Weights of a small mixture-of-experts language model, trained from scratch on English Wikipedia.
Experts: 6 experts in each of 13 layers, 368 dReLU neurons an expert, 1 pick a token, a sigmoid router.
Below are experts of layer 10 (counted from 0) of a mixture-of-experts language model. Rows are named gate (a neuron's input weights, with its number), up (a neuron's input weights, with its number) and show model dimensions 400-479. Each number is 50 + 15 x the weight over its row's rms, rounded and kept within 0 to 99.
Before each expert's rows: a language model's description of what the expert responds to. This comes from a sample of Wikipedia text that the model never trained on.

# expert 1
What it handles: Inner pieces of place names, proper names and foreign words, plus nationality adjectives, such as Nicar-ag-ua, Col-omb-ia, British, European.
gate0:54 58 44 48 44 32 51 43 54 69 47 48 28 44 57 37 39 82 73 16 56 56 53 14 62 32 36 49 45 54 65 32 57 84 83 44 57 48 35 41 54 66 52 36 54 46 69 65 37 38 46 52 61 59 48 36 55 57 60 56 45 33 50 28 20 67 46 33 59 77 26 58 63 47 63 50 28 52 33 46
up0:52 48 60 66 39 38 42 23 27 34 67 48 48 37 40 15 20 65 45 75 47 63 44 59 33 23 60 67 45 47 45 36 59 34 68 74 75 26 61 59 09 59 41 35 59 50 54 62 49 38 38 39 66 54 40 55 68 64 41 61 33 33 54 50 41 51 67 36 18 80 74 38 48 68 56 50 40 64 47 42
gate1:52 58 45 72 50 53 46 56 75 57 35 09 25 54 57 43 60 39 39 39 37 49 70 50 25 36 57 60 55 65 68 29 44 68 83 36 39 48 50 42 49 45 43 80 39 49 62 52 68 49 51 50 54 19 38 58 60 63 27 45 49 43 42 20 37 54 51 46 50 64 29 59 61 66 59 38 38 43 37 74
up1:35 61 31 59 47 61 61 57 42 41 63 67 68 39 54 59 81 69 65 38 34 39 61 38 63 49 42 66 35 41 45 46 66 47 60 79 31 31 64 69 37 66 52 48 53 63 71 31 80 64 34 60 61 77 54 37 77 54 50 74 31 53 35 36 24 41 60 60 42 38 60 55 42 58 49 48 67 23 48 50
gate2:46 38 86 24 80 63 38 29 48 43 45 80 45 71 93 43 33 57 39 26 51 43 62 00 36 40 29 54 36 45 44 49 42 53 43 42 69 50 63 36 57 71 51 48 24 43 57 61 56 58 53 38 61 33 54 64 47 53 51 61 64 55 51 56 70 99 46 68 68 71 43 48 56 59 16 66 24 78 36 64
up2:39 60 38 60 43 51 34 65 35 50 35 66 58 30 34 30 74 69 62 45 43 37 60 71 58 56 53 49 33 57 46 52 45 44 65 34 78 58 23 20 34 58 58 63 66 53 73 54 70 60 56 47 56 41 44 29 56 29 33 43 20 44 53 79 62 48 56 38 56 67 51 55 60 41 49 46 56 66 74 60
gate3:54 36 41 46 57 39 67 40 35 62 34 56 46 31 54 30 43 58 56 40 52 67 57 46 49 51 43 31 65 37 51 32 60 38 44 31 40 49 41 46 57 40 51 87 63 30 43 56 25 64 68 92 45 20 44 65 53 53 62 46 31 38 49 57 22 43 38 84 53 40 50 66 46 49 57 53 56 56 41 78
up3:43 54 57 67 57 19 58 35 52 30 53 79 50 43 64 71 45 41 12 33 28 51 65 74 43 27 65 42 46 34 34 46 70 54 71 36 49 54 33 53 62 49 41 52 53 56 75 62 42 68 52 33 60 22 65 45 49 49 44 32 72 49 60 53 53 43 47 50 30 65 64 53 59 47 71 48 57 36 52 63
gate4:60 29 57 33 61 73 56 56 84 49 69 45 52 61 67 36 20 24 64 49 38 63 40 26 57 61 46 39 43 62 46 35 44 57 67 47 70 39 72 35 64 49 63 51 46 38 48 66 39 59 40 42 53 50 71 39 40 55 34 48 48 30 30 56 37 70 46 64 40 17 23 65 40 46 57 44 72 35 53 44
up4:36 37 49 34 31 42 53 44 55 79 62 36 57 29 50 47 46 37 32 48 60 41 68 51 32 43 47 68 36 43 44 66 55 42 64 40 52 63 69 61 26 57 35 57 45 56 43 76 46 34 20 43 26 51 57 34 37 48 44 58 55 45 49 54 44 60 61 68 31 43 34 52 40 32 54 52 46 42 41 45
gate5:51 44 65 42 60 24 52 75 45 39 36 31 33 64 52 27 52 42 39 43 45 59 44 54 47 56 61 51 30 22 55 35 14 59 39 57 31 48 45 54 45 33 37 37 24 33 58 39 72 51 36 53 74 44 29 09 44 22 36 61 55 49 30 60 65 72 58 84 55 30 59 36 56 55 38 59 49 48 59 41
up5:99 38 84 30 46 56 38 00 52 56 54 45 48 27 68 30 55 57 52 47 50 43 45 67 69 30 43 35 30 35 52 43 75 41 53 73 45 61 40 56 62 49 42 64 55 26 80 42 49 63 58 46 62 60 61 37 19 33 73 36 69 65 21 39 37 53 34 53 57 39 34 39 68 31 54 59 60 52 63 72
gate6:77 45 44 53 15 30 39 43 54 73 43 58 46 86 67 37 70 47 26 53 59 48 33 39 31 77 59 44 50 63 32 50 27 44 66 41 41 60 54 58 53 70 22 33 35 64 71 18 52 72 44 29 34 37 25 46 39 56 28 45 58 39 69 28 58 58 51 40 30 39 17 54 44 53 64 48 53 57 57 40
up6:33 54 37 46 30 38 53 53 56 62 63 55 62 65 48 24 65 34 38 51 65 55 31 32 48 46 51 54 51 44 52 46 61 39 42 73 44 42 44 58 49 49 35 54 43 56 46 80 26 61 27 57 33 61 44 46 17 47 63 45 34 73 51 35 27 39 48 36 38 47 39 51 69 43 53 44 26 31 47 18
gate7:37 31 36 34 45 50 45 71 82 65 47 61 63 59 61 12 27 30 50 39 53 72 45 60 66 60 78 30 42 62 30 29 57 64 45 52 49 57 44 69 21 45 71 42 44 65 72 41 42 36 48 71 41 86 67 45 56 57 34 64 36 32 68 47 60 48 23 53 62 63 43 65 56 55 54 44 68 56 52 63
up7:38 56 99 63 30 51 63 29 35 54 57 43 33 53 65 29 60 75 37 67 53 72 28 74 46 46 35 36 60 51 54 67 52 30 60 58 55 28 61 50 73 48 64 26 53 73 62 31 58 40 34 40 46 46 55 39 35 35 51 38 55 23 47 39 36 17 38 63 62 49 58 83 41 80 34 38 22 56 43 56
gate8:75 56 54 64 48 81 50 28 58 56 24 47 77 60 59 82 66 65 62 43 41 52 25 26 48 57 26 56 59 65 53 64 45 52 61 49 34 52 55 45 72 33 66 47 56 60 54 44 49 43 75 53 50 65 36 27 64 53 37 54 43 59 23 68 52 43 67 49 78 40 58 65 65 52 41 27 64 47 60 50
up8:40 46 39 51 39 37 48 91 68 49 34 48 40 79 49 34 56 41 55 44 45 36 56 38 52 76 70 60 73 54 51 52 20 61 52 34 83 50 29 61 58 71 55 59 38 31 56 29 29 52 56 49 41 49 36 42 53 31 29 61 36 47 53 49 65 55 68 50 60 53 44 50 73 40 68 58 44 42 24 49
gate9:41 35 45 33 51 42 48 41 50 26 42 54 44 36 28 49 55 65 74 74 51 69 76 45 50 35 36 40 37 41 69 24 61 26 37 46 59 57 39 43 47 34 49 67 72 51 77 59 63 70 19 54 47 12 69 40 74 76 56 34 47 57 45 47 60 42 62 54 53 41 38 48 45 59 44 40 55 56 35 58
up9:36 35 22 53 47 55 34 65 24 26 32 35 50 80 21 33 84 45 66 30 68 42 59 54 44 68 33 68 57 32 48 28 61 52 31 53 47 51 51 22 32 52 88 57 48 35 53 36 55 46 28 24 65 49 34 41 32 70 45 35 38 59 49 46 51 50 67 60 51 57 51 48 65 75 30 25 30 44 57 48
gate10:54 51 95 50 59 42 52 50 22 51 59 79 64 41 42 61 58 51 38 38 22 51 56 23 52 39 19 59 76 19 64 56 48 49 82 33 65 36 72 63 55 58 47 79 70 43 46 46 78 51 70 38 50 49 63 68 26 60 48 30 74 57 58 60 63 37 51 52 61 73 44 56 56 71 40 49 60 52 47 69
up10:52 22 46 66 31 44 40 45 21 59 54 31 54 19 51 56 35 25 73 80 29 58 64 42 76 42 48 50 43 30 55 39 49 68 56 31 43 50 74 41 34 73 60 46 41 28 44 54 52 52 35 66 24 31 87 55 60 54 38 69 32 73 80 26 36 52 31 54 53 70 31 99 45 73 38 64 60 28 51 37
gate11:40 44 41 56 13 64 41 46 38 64 46 59 43 35 59 62 56 47 23 41 38 42 41 43 64 28 64 15 55 51 30 56 42 60 38 67 63 56 70 36 55 47 42 72 33 43 61 54 42 54 61 74 55 51 68 30 61 46 64 60 46 54 46 37 61 81 97 59 84 48 32 49 51 69 33 37 34 70 62 21
up11:50 56 25 35 14 49 66 45 44 60 53 65 41 21 33 55 74 63 53 55 51 60 51 65 49 34 28 61 76 56 23 79 34 45 46 55 56 51 66 64 62 60 33 69 31 29 71 50 62 64 49 39 37 57 46 39 18 53 19 57 43 50 35 66 59 43 61 42 40 71 77 41 28 60 54 83 70 59 51 58
gate12:57 38 65 56 50 66 65 46 47 69 53 40 45 60 38 34 63 46 46 56 55 49 54 26 29 93 69 45 49 47 55 55 44 66 64 52 67 29 57 64 37 53 16 60 38 71 46 47 59 44 60 56 62 45 42 62 56 36 59 57 76 65 63 45 61 77 36 43 53 63 61 48 58 53 49 52 59 37 50 32
up12:51 16 53 62 49 41 58 45 37 42 76 40 64 65 55 37 64 85 25 40 74 27 52 94 47 57 49 42 25 55 60 56 57 66 51 51 63 39 64 53 43 65 35 49 65 57 55 47 62 46 43 63 74 35 58 63 56 34 33 51 38 62 23 53 29 72 54 30 60 43 52 35 44 63 70 32 37 33 47 75
gate13:38 43 52 80 41 49 74 33 67 50 59 57 52 65 35 52 30 69 49 65 31 19 34 64 53 45 62 47 51 25 42 56 47 54 83 36 58 41 48 35 52 34 66 42 50 51 66 49 36 48 88 80 42 58 48 53 32 36 45 51 43 60 54 46 58 33 37 40 46 35 42 42 57 43 49 33 64 50 30 40
up13:51 73 45 41 41 23 25 72 45 57 40 31 34 53 24 35 48 64 71 32 45 25 43 53 40 16 39 64 64 63 52 59 61 35 74 57 56 54 68 82 44 38 55 39 41 59 67 79 64 52 51 70 63 65 69 60 28 50 28 45 34 11 66 52 52 32 72 73 75 55 54 36 41 46 37 24 44 34 44 72
gate14:35 35 54 34 69 43 90 37 89 24 61 60 51 35 40 60 42 21 70 17 57 58 19 78 37 52 60 40 36 68 44 73 63 58 55 46 63 50 36 59 73 52 34 50 46 55 47 38 52 47 58 67 30 40 47 25 56 69 56 30 78 45 60 32 61 71 60 59 16 50 67 82 37 39 48 49 42 51 37 45
up14:59 38 77 55 47 40 51 43 67 32 52 66 71 41 49 56 63 33 33 32 76 41 42 59 55 19 63 44 31 66 83 42 39 59 53 50 44 39 45 52 93 55 30 44 69 45 45 46 56 29 53 58 65 63 66 56 42 82 41 79 77 25 67 59 45 10 55 48 75 64 23 40 40 39 38 49 38 61 53 44
gate15:17 41 23 51 24 64 26 58 48 47 54 59 58 63 64 52 38 64 47 38 46 39 83 51 46 64 54 44 56 59 27 83 38 32 51 52 70 53 35 50 42 71 42 64 47 55 59 49 25 34 60 70 34 44 34 49 52 64 56 04 23 37 46 74 24 59 62 54 72 49 43 85 58 60 54 66 47 82 32 38
up15:43 76 37 36 63 51 44 52 22 58 28 30 37 60 50 26 38 39 50 83 51 37 26 53 44 59 16 50 47 19 41 19 55 37 52 35 24 25 66 69 58 75 56 47 68 67 27 28 47 63 31 48 58 87 46 43 64 24 53 66 45 47 49 37 88 65 59 64 47 52 43 39 43 60 45 82 36 64 41 42
gate16:64 35 41 46 27 33 45 64 41 61 56 63 39 42 78 63 82 24 63 40 23 65 63 54 58 49 44 41 75 78 47 40 54 71 54 32 03 61 66 44 57 45 47 49 62 56 73 46 52 36 37 54 64 53 52 49 56 44 51 46 28 39 54 70 44 38 63 56 43 54 36 76 31 53 78 50 46 43 61 56
up16:23 40 50 51 49 59 48 53 48 45 24 61 46 32 53 61 72 72 17 57 47 31 48 44 71 42 40 58 68 75 29 49 42 22 34 62 44 75 22 69 30 23 57 63 27 43 64 59 38 46 37 52 57 34 55 53 50 47 47 51 47 36 57 39 45 59 72 65 42 66 91 59 51 42 51 57 59 58 51 70
gate17:42 32 70 42 38 39 42 26 52 54 58 51 56 26 71 88 15 57 30 45 43 51 31 62 26 81 58 20 67 38 36 62 66 65 45 58 51 50 47 49 74 14 58 44 28 27 51 56 34 22 54 50 69 36 61 33 54 49 35 45 33 23 61 48 42 46 70 45 73 58 22 71 63 69 35 38 40 49 28 62
up17:35 55 45 40 25 64 35 70 29 52 84 45 46 48 43 66 57 38 70 42 31 21 28 71 31 14 42 26 69 46 16 63 34 39 61 48 12 43 58 41 41 50 57 32 40 60 65 45 59 39 49 53 52 50 34 25 36 66 71 16 39 53 26 58 51 59 35 52 42 52 52 57 78 40 67 46 63 69 63 44
gate18:61 04 36 50 42 63 52 43 35 57 54 40 45 62 49 76 48 46 88 32 60 42 41 41 56 61 33 58 75 59 29 37 59 49 39 53 63 29 46 30 39 64 57 49 53 60 38 30 22 74 77 53 49 63 44 58 51 66 28 32 44 70 46 36 52 19 44 60 71 40 44 35 33 50 46 60 40 44 40 51
up18:21 38 62 67 40 61 54 62 63 35 63 25 19 55 64 75 51 52 73 46 63 69 49 31 54 29 38 51 42 50 38 59 54 76 39 50 39 33 41 46 82 45 54 50 70 43 53 53 48 79 63 55 40 51 54 39 66 42 56 75 57 78 75 69 26 55 62 33 34 53 75 55 68 62 32 15 11 63 58 53
gate19:52 56 45 50 50 64 51 58 31 44 57 57 47 49 20 43 60 37 54 49 43 76 41 72 50 59 47 59 36 40 86 22 71 74 51 65 80 45 44 46 49 64 42 47 34 65 44 18 57 45 24 53 61 35 48 57 42 55 34 53 71 40 60 35 66 54 60 60 30 20 58 58 59 48 69 24 56 66 55 73
up19:27 62 60 53 33 53 19 61 52 56 28 56 27 24 28 52 53 72 34 25 38 82 53 33 72 71 52 45 64 44 45 46 57 61 87 55 30 41 36 41 48 28 41 38 33 53 61 56 52 43 31 59 50 38 55 56 99 52 57 48 39 42 40 32 36 62 58 55 50 48 34 65 60 59 39 69 24 24 28 52
gate20:54 11 51 40 41 47 59 68 54 42 48 58 72 16 69 42 43 52 78 43 80 49 32 73 62 29 50 60 25 76 43 67 35 60 44 60 43 56 39 39 60 30 52 34 64 30 45 39 55 57 72 44 72 58 53 31 37 60 44 59 46 44 56 26 53 58 72 60 39 29 41 18 19 64 60 55 42 51 55 45
up20:30 50 57 60 29 69 17 78 49 42 55 48 45 44 22 38 18 46 53 15 54 69 60 42 25 34 61 57 41 65 11 25 62 62 29 29 48 69 60 63 77 31 22 52 38 48 60 50 38 44 39 42 48 48 31 40 69 49 48 59 38 35 52 65 09 35 24 58 56 65 60 21 67 58 48 58 68 48 55 41
gate21:51 49 63 34 37 30 55 81 43 51 51 59 66 53 71 55 74 73 76 50 43 45 32 54 55 58 73 52 71 70 38 46 51 85 80 56 51 37 56 55 43 41 48 64 34 72 27 74 52 68 34 51 50 59 53 42 73 27 44 59 56 57 60 50 46 66 64 73 44 43 55 99 57 53 37 46 66 61 57 57
up21:31 55 59 34 67 52 46 37 35 64 34 70 74 59 46 51 41 64 37 61 39 51 34 36 54 53 56 71 99 51 27 52 58 52 71 53 40 59 43 73 61 71 39 55 32 45 43 47 56 38 66 50 49 44 55 58 59 47 28 58 52 68 47 49 83 68 39 68 54 61 53 53 45 57 64 60 47 16 55 61
gate22:65 56 39 48 81 76 48 65 36 67 45 55 50 84 39 41 16 37 76 61 58 42 50 21 51 59 44 49 27 49 60 58 48 54 71 69 25 50 43 65 51 49 91 46 40 26 70 59 62 50 41 63 48 36 48 44 29 52 41 52 71 72 67 54 38 32 66 56 42 52 28 56 40 52 37 56 46 58 58 28
up22:48 42 14 31 62 56 52 37 37 45 81 80 29 44 33 43 35 51 55 46 18 35 30 57 52 47 43 48 38 23 50 48 52 33 70 36 59 56 46 42 61 31 65 46 55 31 76 53 52 22 34 31 69 39 54 35 31 64 87 56 60 51 09 66 49 31 65 47 73 32 54 75 48 45 41 58 47 35 52 42
gate23:43 41 16 29 38 42 58 44 46 49 43 41 57 14 57 56 67 47 49 26 51 40 49 68 33 58 68 24 40 49 34 33 89 46 49 48 49 47 59 64 77 66 28 45 54 66 27 46 44 28 25 49 59 59 42 63 40 39 49 64 63 69 26 32 55 38 63 70 57 61 61 54 16 57 55 69 36 33 54 43
up23:32 52 38 46 42 46 43 30 70 47 46 51 56 45 64 51 19 66 77 54 45 60 40 50 45 30 31 42 70 72 67 51 67 59 29 37 19 24 33 32 82 59 44 88 75 64 60 55 62 63 48 78 62 39 64 58 75 61 48 55 56 50 90 50 28 45 52 43 30 48 32 52 41 55 63 40 40 54 42 44
gate24:52 65 42 35 42 41 36 53 30 69 56 37 22 70 54 65 24 70 67 39 42 41 68 56 47 49 31 59 47 59 75 24 58 31 36 35 51 71 41 27 42 50 39 41 54 45 52 60 74 47 33 26 45 57 49 32 44 62 38 38 86 40 33 58 48 73 50 55 44 70 71 73 63 44 60 05 32 35 51 62
up24:60 44 66 52 59 56 58 39 52 71 63 53 16 67 33 90 39 36 31 40 48 64 70 52 37 60 53 47 49 60 37 60 35 63 33 81 81 77 62 64 57 62 51 65 72 50 62 74 43 25 63 68 64 40 70 51 54 55 38 59 50 52 59 51 32 48 57 48 52 60 31 45 34 45 48 48 51 78 34 46
gate25:58 44 32 50 59 36 51 49 68 63 75 53 47 61 52 48 54 37 73 34 80 51 48 67 48 42 47 39 45 36 99 60 36 42 25 26 61 32 58 46 54 33 40 60 39 46 58 56 82 52 41 24 29 39 62 51 59 31 67 34 45 32 73 33 38 25 82 50 55 32 53 24 66 44 58 37 69 64 58 45
up25:33 55 08 28 27 62 64 32 40 44 70 52 31 64 30 53 46 41 40 58 54 21 32 46 61 44 44 34 44 63 58 50 38 29 47 40 59 61 69 53 69 48 66 60 55 31 49 50 49 63 60 43 82 59 33 45 68 84 50 42 64 57 88 63 42 91 50 56 55 47 33 42 47 51 35 55 57 52 32 52
gate26:51 48 66 66 51 65 56 38 57 33 62 73 44 30 53 43 36 63 58 59 61 45 24 82 43 53 53 50 35 52 26 49 49 69 33 44 49 59 33 52 64 61 54 64 43 22 57 60 51 57 34 52 36 87 62 56 38 68 44 66 21 11 48 39 31 43 20 29 69 36 34 59 40 60 81 37 63 44 70 70
up26:66 53 15 58 29 65 28 43 44 38 44 58 62 60 30 41 28 39 58 46 27 59 76 65 62 56 69 57 18 43 73 53 53 57 64 29 42 79 66 66 47 65 64 59 42 52 46 68 55 41 43 17 45 64 61 39 44 53 39 48 49 81 68 22 33 55 54 21 59 80 54 67 76 69 56 38 21 43 58 37
gate27:75 71 39 33 68 41 47 41 48 54 49 66 49 76 25 28 46 44 52 63 27 56 52 62 36 65 78 39 72 74 83 27 55 27 58 70 52 44 46 40 45 62 50 16 52 38 41 62 39 33 41 70 59 49 52 26 40 53 41 69 56 37 39 50 25 59 52 63 41 77 63 70 67 81 24 54 47 45 71 56
up27:40 31 49 48 45 26 56 76 32 57 51 50 29 41 63 83 55 51 62 60 64 41 37 54 44 41 64 52 45 33 29 63 42 51 46 32 57 44 58 37 82 59 57 49 52 68 48 51 52 39 72 66 60 81 63 74 61 76 06 42 30 51 07 58 55 50 33 58 54 55 62 59 48 31 43 48 48 41 38 27
gate28:67 57 50 58 75 48 46 65 31 53 39 37 56 45 52 84 65 68 48 73 46 34 49 38 53 57 49 38 42 26 61 56 11 54 50 47 70 29 47 66 75 48 17 37 35 25 49 71 49 28 26 53 55 34 59 51 18 41 48 46 51 36 80 75 56 45 62 34 63 41 73 59 46 24 42 59 52 90 70 47
up28:43 50 30 20 37 30 39 20 67 44 37 38 37 79 54 51 59 91 63 53 87 39 55 59 38 32 55 92 43 63 47 49 66 45 42 26 53 65 52 46 60 60 40 44 79 36 52 40 39 68 49 56 18 51 45 42 48 42 52 61 55 50 28 53 99 52 26 62 39 31 60 80 42 48 66 75 50 37 25 48
gate29:25 56 44 50 54 89 51 34 76 42 58 47 57 61 38 71 50 44 68 43 66 11 47 59 35 57 57 46 26 76 32 50 36 49 55 49 41 09 49 46 56 49 42 35 42 61 67 36 55 65 60 67 67 39 36 58 78 56 25 48 56 43 47 62 29 47 37 62 38 65 60 42 42 48 62 59 46 71 56 76
up29:44 44 55 36 41 66 21 48 64 50 73 57 33 65 72 70 41 44 55 57 31 41 24 58 71 58 70 58 58 57 49 57 49 39 49 28 57 52 18 15 27 47 81 42 51 51 63 65 39 10 77 51 50 58 56 40 76 43 58 61 71 64 11 67 58 54 51 20 26 29 37 47 25 64 47 80 73 46 29 60
gate30:47 53 58 46 63 43 56 63 62 30 56 39 47 56 73 50 29 57 56 63 35 49 45 52 47 58 74 50 40 28 19 63 03 45 59 32 51 29 72 59 52 48 46 86 60 10 50 37 47 50 74 48 38 35 46 70 51 58 74 95 47 49 35 56 63 45 52 62 57 73 37 48 70 62 35 47 50 31 51 41
up30:33 16 83 49 53 54 39 21 62 27 33 67 30 33 45 32 33 51 37 52 70 66 49 44 30 65 44 37 52 67 46 65 46 37 64 57 32 41 63 46 51 52 55 67 44 62 64 38 22 19 22 55 50 67 64 80 57 55 60 85 53 40 75 52 52 61 65 66 55 47 60 47 63 81 39 48 82 61 61 22
gate31:62 43 37 54 38 79 38 35 49 64 70 73 47 30 64 48 71 64 42 25 38 54 71 20 41 66 66 44 38 26 68 68 43 48 54 47 45 46 57 47 69 34 34 66 34 72 58 67 24 38 33 45 36 54 62 01 44 48 30 87 37 61 55 72 37 74 64 19 48 42 46 41 29 38 21 38 43 40 51 79
up31:72 80 43 31 65 45 64 46 56 57 52 36 54 47 58 33 64 45 21 27 35 41 60 42 84 48 54 42 55 50 42 49 53 73 36 53 39 43 63 32 55 41 53 26 73 66 29 37 38 59 27 96 57 76 18 45 42 36 47 39 47 53 65 57 15 43 21 60 41 03 49 47 42 61 55 23 56 69 49 61
gate32:48 40 60 28 50 66 59 33 61 42 64 37 49 37 45 54 41 76 32 56 54 53 21 55 60 41 59 62 67 41 42 45 37 41 32 48 33 64 33 47 29 53 50 30 53 41 57 60 20 57 20 48 52 31 58 42 62 32 71 57 72 72 54 51 34 42 43 67 42 73 77 60 44 40 35 39 46 46 28 57
up32:20 53 59 52 47 54 39 93 76 51 59 44 48 47 74 23 85 86 66 41 39 61 72 31 46 68 43 61 39 42 50 52 52 27 44 49 34 46 54 51 45 31 60 56 60 38 58 74 36 37 56 54 60 66 48 29 30 57 50 51 20 52 85 48 54 50 32 44 48 26 74 66 48 57 66 83 64 11 70 29
gate33:47 37 33 40 51 66 52 70 58 80 58 58 47 62 58 57 23 36 44 39 23 34 52 56 21 82 70 53 68 50 54 35 35 39 67 42 44 76 73 79 56 50 57 51 71 84 18 84 27 89 44 35 61 56 49 37 57 09 69 45 60 61 71 65 68 56 56 31 51 61 55 44 57 41 33 36 52 66 39 37
up33:54 79 65 56 44 63 25 61 45 62 71 57 69 68 37 56 25 58 63 57 35 47 78 42 16 58 36 71 33 65 72 23 53 63 72 24 53 31 46 66 66 27 50 52 39 42 60 59 54 58 46 55 48 58 61 45 60 69 53 29 65 50 37 54 71 67 65 48 10 19 23 49 61 36 65 37 42 70 69 71
gate34:26 58 51 37 32 71 57 69 37 48 54 53 55 44 35 67 63 53 35 42 43 45 41 31 40 70 67 52 20 58 62 48 66 48 74 82 31 41 57 46 71 41 48 58 57 99 43 52 19 52 53 78 56 54 72 16 36 23 26 49 20 53 51 49 29 59 48 29 76 41 75 71 67 57 38 38 37 57 41 71
up34:44 43 43 57 25 27 31 67 43 25 79 61 55 43 41 53 50 72 51 52 58 65 62 37 47 51 39 79 74 43 48 58 31 40 45 30 40 22 32 33 82 46 44 55 53 47 55 53 50 55 40 59 63 73 55 73 58 26 57 28 44 19 56 56 39 68 58 51 61 41 60 68 63 35 23 09 59 43 37 35
gate35:40 51 25 73 25 47 71 69 52 47 43 31 62 38 62 15 47 54 42 42 34 42 40 34 27 45 42 53 39 61 53 38 78 62 55 27 47 57 27 32 39 56 28 37 39 29 66 53 57 45 29 46 25 41 55 34 63 36 83 49 60 80 47 46 54 32 88 30 57 55 54 75 46 46 64 30 52 41 66 41
up35:42 44 31 38 51 43 76 35 29 48 15 56 40 69 42 59 46 43 47 55 52 63 51 81 72 29 46 55 60 23 21 64 78 41 44 36 49 54 22 38 41 62 46 33 33 39 44 70 79 40 63 55 44 32 22 47 71 50 63 40 40 47 29 70 85 59 25 19 34 56 63 56 51 28 43 46 49 56 45 61
gate36:61 53 28 58 68 64 56 73 42 34 51 58 69 55 52 28 56 41 41 54 60 74 38 67 77 36 51 50 61 35 77 40 51 50 30 62 42 48 43 53 48 18 29 64 46 49 55 54 72 44 46 51 47 36 43 60 49 67 36 57 45 55 61 72 54 54 51 54 51 39 16 78 81 40 31 48 44 60 63 51
up36:51 51 44 69 62 91 61 49 47 57 83 58 32 37 48 38 52 37 77 68 45 44 73 65 50 60 47 43 45 23 12 32 67 43 35 27 44 27 65 43 67 39 58 58 67 31 41 27 28 34 42 21 16 51 60 65 41 52 43 22 32 46 32 41 29 61 48 50 62 48 63 53 41 47 43 54 28 76 50 50
gate37:81 53 77 37 48 75 65 36 31 51 41 49 40 36 46 28 46 71 49 74 49 48 60 75 55 42 45 52 81 55 39 87 46 66 36 56 57 37 57 64 71 90 24 51 66 46 62 47 50 65 25 36 47 42 64 60 66 59 40 54 62 33 46 48 65 29 60 35 55 51 68 46 60 67 40 30 78 65 37 40
up37:50 33 56 41 75 77 44 49 60 25 39 72 47 44 48 52 62 50 60 40 66 44 53 22 38 53 27 61 39 47 37 44 35 70 45 50 66 44 35 83 42 62 39 85 23 50 62 48 55 47 32 38 51 29 98 53 36 44 74 43 30 59 26 76 65 39 55 38 57 34 47 36 44 60 44 40 38 73 57 58
gate38:41 61 36 45 39 41 55 65 21 39 71 73 61 14 20 56 70 53 48 48 62 71 26 55 48 27 34 35 66 28 27 50 69 62 50 27 35 64 83 48 22 47 57 39 58 69 61 60 42 38 82 03 70 47 50 64 43 55 53 62 33 39 55 44 50 51 52 55 71 38 27 52 49 46 14 69 68 48 57 58
up38:88 64 56 71 49 52 38 23 58 48 52 55 65 59 72 46 73 38 63 38 43 68 65 63 50 41 48 51 53 27 36 21 55 74 46 37 50 51 71 44 31 46 41 37 65 48 61 22 57 53 60 60 25 64 76 46 43 59 50 37 70 29 50 46 51 75 60 54 33 58 50 55 50 40 32 59 73 52 30 47
gate39:57 76 44 52 63 57 21 38 29 75 44 55 38 42 61 39 34 57 95 60 42 59 53 67 51 63 47 39 20 32 62 19 59 73 44 63 60 45 40 48 42 58 54 65 25 26 41 64 55 59 61 58 86 39 39 38 24 19 57 67 46 66 44 58 29 69 39 46 56 35 23 50 45 37 53 52 34 40 35 47
up39:75 60 32 62 40 43 55 63 44 50 19 47 56 68 56 61 31 44 51 44 52 54 58 64 75 69 66 28 19 63 46 44 30 71 26 49 58 36 27 49 62 61 42 39 48 39 26 44 49 85 47 99 91 37 56 36 63 47 44 42 66 53 60 79 52 28 35 59 60 38 67 45 36 57 68 34 54 70 68 60
gate40:54 72 69 44 68 13 74 21 33 59 54 55 40 59 53 50 72 67 74 25 54 52 29 36 47 25 38 36 85 59 68 79 34 50 46 38 52 72 35 43 31 58 42 73 35 30 69 30 46 75 58 53 60 46 73 46 60 48 48 55 49 45 47 78 84 51 42 46 02 47 44 43 56 66 56 30 36 54 48 61
up40:33 33 48 66 51 60 57 67 43 43 35 45 61 42 42 68 46 62 39 41 41 67 69 71 47 55 53 68 57 52 40 62 28 47 73 34 41 85 29 37 66 59 41 70 54 36 31 34 44 60 45 70 64 77 51 69 52 53 49 43 02 43 33 40 39 27 78 72 46 46 55 43 64 35 74 29 42 44 60 76
gate41:51 67 56 53 45 52 41 70 24 62 39 49 57 53 48 53 57 63 76 83 62 56 58 71 29 30 47 48 66 30 11 81 67 53 54 60 20 59 44 60 19 69 52 58 70 59 69 65 51 62 29 43 43 53 75 40 44 30 46 61 15 45 56 53 72 59 43 45 73 53 36 61 59 53 40 79 63 41 45 60
up41:44 29 33 46 61 72 68 50 69 57 41 42 31 67 58 49 50 45 41 44 32 51 57 50 24 50 49 64 34 56 44 56 81 64 35 48 64 46 56 61 84 40 23 37 29 58 30 45 17 54 41 51 76 58 57 30 62 18 67 52 56 16 76 68 27 55 42 31 29 52 56 76 53 47 73 60 54 51 60 57
gate42:37 39 62 75 44 37 78 47 70 58 60 69 39 52 41 66 53 62 38 63 55 60 59 73 85 49 58 32 53 59 75 54 36 39 57 64 58 36 36 06 38 72 59 65 23 59 58 38 55 22 42 42 60 40 39 38 47 40 23 35 31 51 71 67 75 38 53 52 59 23 71 82 95 51 62 75 45 30 41 30
up42:36 27 30 96 46 47 54 65 86 31 50 48 55 45 35 38 64 63 46 36 54 36 76 63 39 19 56 68 34 25 28 56 47 51 49 44 55 32 58 38 46 56 35 72 57 36 44 56 55 56 46 40 62 58 59 37 56 54 43 71 78 39 58 87 62 41 55 79 50 38 37 59 63 43 63 56 57 43 55 38